config.yaml
n_layer: 13
d_expert: 64
batch_tokens: 32768
Below are experts of layer 5 (counted from 0) of a mixture-of-experts language model. Rows are named router (the router's row for the expert), gate (a neuron's input weights, with its number), up (a neuron's input weights, with its number), down (a neuron's output weights, with its number) and show model dimensions 0-191. Each number is 50 + 10 x the weight over its row's rms, rounded and kept within 0 to 99.
Before each expert's rows: "gets" lists some tokens that make up at least twice as much of what it gets as of all text. This comes from a sample of Wikipedia text that the model never trained on. Tokens count by the router's weight.

# expert 59
gets: " |", "-", "==", ".", " =", "==="
router:42 70 58 43 39 47 59 66 55 66 58 43 40 41 40 58 63 46 35 39 36 56 65 49 40 50 50 50 49 59 35 47 60 26 61 53 51 35 53 60 60 25 63 53 56 74 56 48 55 60 35 51 48 35 56 52 41 39 41 63 41 64 48 63 50 54 43 48 60 53 31 48 79 52 36 49 36 40 39 61 36 18 60 49 49 56 40 42 74 42 56 39 42 30 54 61 56 49 49 47 63 42 50 63 45 54 42 45 59 56 65 40 41 61 52 50 51 62 53 50 45 80 55 65 66 36 53 54 44 45 56 46 42 55 50 48 48 59 51 41 38 43 49 41 53 45 44 50 55 49 51 49 51 53 40 66 49 46 56 57 39 52 42 64 36 66 59 43 50 45 43 39 40 43 53 52 37 44 67 40 42 35 49 50 47 46 49 54 52 40 46 42
gate7:48 65 36 51 71 35 31 54 55 40 50 40 28 43 47 55 37 51 49 45 66 47 33 65 56 48 51 45 46 56 56 67 56 40 51 69 40 47 46 43 58 42 50 40 47 48 39 56 47 44 48 60 55 74 52 59 42 48 42 46 47 63 48 45 47 44 55 62 72 64 33 53 48 41 56 51 41 42 33 43 47 55 58 54 68 57 50 43 37 54 73 52 53 38 31 52 43 38 37 54 69 38 55 47 49 67 66 37 47 66 53 63 63 38 66 57 50 54 59 31 47 43 51 71 50 34 52 49 44 43 51 53 46 69 38 44 47 47 60 49 63 63 44 39 38 53 30 44 46 54 54 60 49 55 49 58 61 55 45 46 30 43 54 61 63 49 47 52 63 57 42 53 58 47 36 54 31 54 65 29 60 41 67 40 34 58 42 58 53 43 47 51
up7:63 44 43 53 50 38 47 59 45 32 50 50 32 48 68 43 66 42 48 64 58 56 53 53 54 66 51 66 46 63 59 46 51 68 51 55 50 44 46 45 60 47 56 36 48 52 44 51 28 51 40 48 47 57 57 59 55 50 37 63 62 35 65 51 61 61 31 33 50 61 52 48 52 40 42 65 26 40 53 49 43 67 46 56 47 49 64 44 66 36 36 28 29 39 42 51 37 55 50 49 54 44 47 32 49 45 52 44 48 60 43 50 45 60 54 38 46 55 41 28 55 53 68 44 47 57 48 23 45 50 55 51 42 53 45 49 45 34 52 64 56 70 38 48 38 50 47 53 57 51 65 49 66 52 37 55 65 52 52 44 53 41 40 48 54 51 58 34 63 49 61 41 39 39 53 70 37 57 40 22 58 53 46 35 34 52 44 49 51 28 51 46
down7:62 50 44 54 52 45 49 69 59 57 46 53 40 63 32 48 59 66 61 57 39 34 33 55 24 27 61 65 65 58 44 45 44 59 52 39 58 40 51 43 50 52 54 39 47 59 28 44 32 44 50 54 64 53 52 66 55 65 43 55 56 41 57 51 59 46 42 52 47 69 44 40 37 56 55 49 49 42 42 49 64 37 48 64 45 41 38 52 43 69 48 61 48 55 51 55 53 41 51 51 63 41 61 49 40 52 47 33 44 73 36 41 39 59 44 45 40 40 36 72 54 46 54 39 50 43 48 42 61 46 58 54 44 50 35 56 58 49 56 33 50 53 36 67 63 54 45 36 48 52 50 49 34 55 51 42 45 40 39 32 49 52 27 65 59 64 43 31 75 46 47 53 57 38 64 51 42 38 37 56 50 56 49 37 55 48 66 41 52 56 33 61

# expert 21
gets: "s", "5", "3", "6", "4", " I"
router:34 54 55 57 39 61 38 50 61 58 39 45 54 38 42 74 44 51 50 49 59 78 49 63 53 49 58 52 64 55 43 53 69 34 56 51 32 50 48 51 62 51 76 31 56 69 49 55 54 71 60 50 48 28 46 61 52 41 56 55 48 58 30 46 38 50 44 34 48 55 52 44 58 54 50 38 38 43 52 53 40 41 72 49 65 73 53 42 62 55 58 35 37 46 49 65 49 46 66 45 47 54 45 68 43 55 45 35 59 53 67 39 42 64 48 44 31 52 62 59 56 58 55 52 52 39 37 60 49 49 30 38 51 67 55 50 48 68 47 49 47 37 53 53 51 30 41 50 56 41 54 65 41 47 41 54 45 35 64 35 53 42 40 48 54 45 57 42 40 37 44 44 53 36 52 41 39 45 52 46 55 35 49 42 54 45 48 55 27 51 58 47
gate8:42 63 51 43 42 49 38 54 42 38 40 56 43 76 53 54 49 42 30 42 51 35 64 16 48 48 42 51 49 64 32 30 58 58 53 47 49 46 38 49 58 51 40 44 63 32 46 53 49 51 55 60 51 47 47 53 51 48 42 59 46 54 30 40 51 47 52 39 64 50 42 32 40 41 41 59 62 47 52 46 42 50 67 37 29 45 49 43 57 55 30 52 45 59 69 58 23 51 40 48 44 56 49 46 41 33 58 40 46 48 40 36 56 70 47 52 51 41 44 44 29 47 37 40 52 46 40 54 51 44 38 44 27 41 37 37 36 52 62 62 64 55 28 37 60 58 47 58 56 54 43 55 43 47 30 61 48 49 58 51 36 59 47 45 35 52 57 35 22 58 54 53 51 35 50 50 46 47 48 42 48 47 54 46 51 62 65 56 44 50 56 60
up8:46 45 52 65 66 56 50 53 44 46 53 43 55 67 49 58 43 51 44 40 78 48 62 38 55 43 50 59 46 46 61 38 50 71 55 71 44 49 39 46 38 33 49 57 47 59 50 35 41 63 58 37 52 62 55 39 47 50 44 45 53 58 55 41 67 47 59 47 48 58 54 33 64 48 45 52 56 62 78 56 35 41 77 45 31 61 42 26 50 46 53 52 51 56 45 53 49 48 56 30 64 46 41 53 55 39 54 65 29 46 45 42 58 62 37 46 36 45 54 60 64 41 32 46 63 57 29 52 56 56 53 48 41 40 43 46 42 46 54 37 59 59 29 47 54 55 35 58 49 60 49 45 51 65 58 47 41 47 50 54 49 62 54 56 64 62 60 47 54 53 48 25 43 51 64 51 45 49 54 49 54 51 41 79 54 44 45 60 33 30 51 42
down8:54 64 59 58 40 42 43 44 48 42 49 51 44 41 53 58 43 63 54 43 54 73 61 64 53 47 78 43 41 43 61 51 55 42 58 23 53 61 56 51 46 57 57 51 53 38 53 60 62 41 46 64 48 46 60 42 50 40 50 55 54 65 56 59 63 51 33 64 38 63 65 38 38 48 72 67 55 66 47 45 57 62 37 42 55 49 57 53 51 51 56 45 51 56 45 45 52 42 59 32 47 48 42 67 48 59 47 57 60 51 43 57 43 65 55 31 39 48 52 54 47 42 56 59 38 55 54 51 29 43 54 56 52 57 63 59 34 46 52 47 61 40 53 46 55 43 71 66 55 32 52 48 70 74 70 46 55 56 46 34 42 56 48 68 55 53 60 66 56 49 44 50 58 51 45 37 49 36 70 42 35 66 36 42 46 41 52 29 51 30 48 37

# expert 31
gets: " |", " –", " as", ";", "-", " a"
router:34 52 52 51 41 67 42 50 60 58 56 50 52 32 54 61 45 51 35 49 33 64 45 55 53 32 52 51 53 50 36 67 64 20 62 48 60 51 56 52 57 46 65 45 49 64 46 65 49 64 54 63 56 40 51 49 51 35 46 48 52 69 40 54 43 56 44 36 42 37 53 52 70 52 42 47 52 46 49 54 52 27 64 46 58 53 50 20 69 53 62 38 42 43 54 69 51 43 72 44 43 67 52 60 43 63 44 24 64 33 68 37 55 64 42 54 42 62 49 51 60 45 52 47 49 34 45 64 53 47 47 53 46 37 48 48 49 53 52 41 31 41 58 44 63 26 29 52 57 48 45 64 45 52 47 59 41 32 61 58 54 37 44 50 41 37 61 44 50 52 55 44 46 42 47 37 46 46 53 41 52 42 54 31 53 41 54 42 47 53 58 48
gate5:49 67 49 58 60 39 42 35 72 57 54 61 52 39 66 59 70 44 42 54 47 64 54 35 58 50 46 48 44 56 48 47 40 50 62 69 55 62 50 32 53 37 61 54 63 66 63 55 63 61 41 46 59 56 57 41 49 49 57 63 46 46 47 47 57 61 33 65 51 37 41 48 51 39 41 66 48 19 60 53 48 39 52 45 49 36 55 57 53 39 43 45 37 43 44 58 49 58 40 37 44 53 55 70 45 64 48 46 58 49 58 41 58 74 59 46 55 47 49 48 55 49 49 53 71 56 47 51 53 52 74 33 32 46 61 47 32 66 44 63 41 40 56 48 55 56 48 45 50 50 40 48 40 62 42 69 68 25 48 48 47 73 52 51 41 71 66 58 52 53 54 50 39 43 37 51 57 59 39 55 56 52 39 48 43 48 47 42 56 69 40 35
up5:43 65 35 41 61 47 42 29 76 62 41 52 49 51 75 53 58 51 43 45 44 54 66 44 64 59 46 46 48 50 42 59 52 46 62 59 49 77 44 38 73 40 52 71 60 50 61 47 62 58 52 52 51 65 54 38 45 42 55 55 70 50 51 46 46 58 32 61 50 48 35 48 60 38 49 62 50 43 52 54 46 42 50 43 42 31 59 44 61 54 54 47 35 24 37 50 39 64 55 40 50 43 57 62 35 51 63 42 57 65 49 56 66 71 47 62 60 42 49 46 58 58 47 46 53 51 52 37 71 51 56 34 37 57 65 38 48 65 44 47 41 55 51 49 59 58 49 44 54 42 45 45 39 56 51 66 53 35 45 46 65 56 51 46 43 56 61 39 59 57 42 37 49 38 37 67 60 63 44 65 44 64 45 50 43 51 47 36 29 58 45 45
down5:67 54 38 61 60 50 66 34 63 72 48 63 47 72 49 61 50 46 46 61 51 56 62 42 52 40 42 40 57 54 49 48 35 68 44 51 51 58 43 52 51 49 55 48 40 45 61 64 40 63 51 53 59 70 33 54 62 58 64 42 59 62 40 58 54 54 42 44 42 43 59 59 66 50 38 58 50 51 37 61 59 43 52 39 53 44 43 47 63 43 35 70 46 46 34 55 47 61 51 50 57 59 45 37 56 38 42 50 38 53 40 35 45 38 41 44 47 39 48 46 26 36 35 39 47 67 35 75 67 56 52 62 58 51 63 40 67 53 52 53 57 62 51 41 44 68 67 45 52 53 45 38 53 46 56 58 33 33 67 41 54 50 41 66 66 51 36 37 50 44 47 53 55 35 48 58 38 54 51 64 55 51 82 55 49 44 48 44 49 41 45 49

# expert 14
gets: "-", "\n", "=", "|", "==", "The"
router:38 57 63 51 32 60 59 62 57 57 47 47 37 52 38 64 52 55 43 38 30 62 62 62 69 41 50 41 52 71 49 57 52 42 56 57 38 41 47 55 58 43 65 51 44 57 53 56 62 46 33 49 47 39 44 54 61 36 42 54 46 56 44 60 38 56 28 46 40 53 31 49 61 65 46 49 40 48 39 66 60 41 72 55 49 46 31 50 61 45 62 46 41 46 48 58 66 58 51 54 41 51 47 63 31 56 40 45 52 38 50 44 54 47 64 34 44 37 55 64 43 61 50 77 60 54 36 59 50 49 49 51 32 52 55 46 41 64 64 53 45 44 38 35 58 54 48 52 61 55 53 58 61 64 49 50 46 25 54 64 53 40 43 54 41 72 58 70 46 42 53 35 40 38 65 30 44 47 47 35 52 34 45 36 60 38 50 44 49 49 48 36
gate6:36 49 32 47 39 60 66 60 55 43 59 68 55 57 45 39 49 53 38 41 41 31 53 59 61 34 48 53 52 59 56 48 53 39 51 54 58 56 51 47 37 58 42 50 47 39 45 58 39 47 48 60 28 51 41 58 40 42 53 56 58 39 34 36 56 63 30 40 60 55 41 40 63 38 50 55 64 35 50 35 40 52 52 39 42 46 56 38 46 34 44 42 49 69 44 63 37 45 35 65 38 49 31 45 64 26 62 48 35 59 52 31 47 63 48 33 45 48 54 63 41 43 56 43 40 49 46 53 51 52 49 43 32 40 79 61 58 61 50 36 55 57 70 49 28 65 46 39 44 57 48 50 45 35 39 49 53 53 53 38 29 48 67 59 52 51 44 49 49 45 79 45 63 53 57 51 48 45 47 48 38 59 45 52 42 54 61 61 63 52 39 50
up6:60 55 60 50 55 35 44 49 49 53 53 41 56 51 42 42 32 60 43 24 61 70 48 39 54 47 68 53 51 49 47 73 52 71 39 53 61 53 52 58 55 38 61 44 63 59 49 43 64 43 56 61 44 48 46 49 57 65 37 62 51 68 49 56 55 42 53 51 61 44 57 38 30 52 40 52 47 76 60 52 57 57 61 55 54 52 45 38 35 58 46 60 55 58 57 52 64 42 53 43 48 56 67 58 50 66 53 48 38 56 58 68 65 62 47 54 47 32 49 53 50 42 60 58 48 50 39 53 54 37 51 67 41 55 57 32 51 46 32 63 59 34 51 49 63 36 51 47 52 45 39 48 47 40 67 74 48 52 33 60 55 48 49 27 42 41 51 65 73 60 42 63 48 59 34 41 59 52 50 50 72 47 53 65 44 42 53 69 31 53 52 47
down6:45 47 58 51 45 62 60 40 50 67 34 46 63 45 50 51 43 45 58 29 47 47 42 53 44 52 43 36 41 48 53 33 46 67 68 50 46 56 74 37 59 47 61 46 54 58 47 57 49 44 58 53 49 37 73 29 33 49 58 50 51 46 40 43 53 68 59 45 62 50 54 46 44 53 37 49 51 53 51 58 55 56 64 49 44 42 66 31 68 44 54 52 34 55 49 57 39 57 51 66 57 54 47 52 53 25 47 41 42 64 44 49 50 69 60 28 32 63 57 65 62 57 40 45 78 44 57 67 54 56 50 48 56 61 58 48 55 33 34 56 43 63 68 38 34 48 43 35 44 44 52 71 57 43 58 57 48 44 59 58 55 51 66 53 51 44 65 60 55 56 46 54 40 40 40 58 60 55 43 69 48 41 55 42 35 32 60 49 59 44 58 58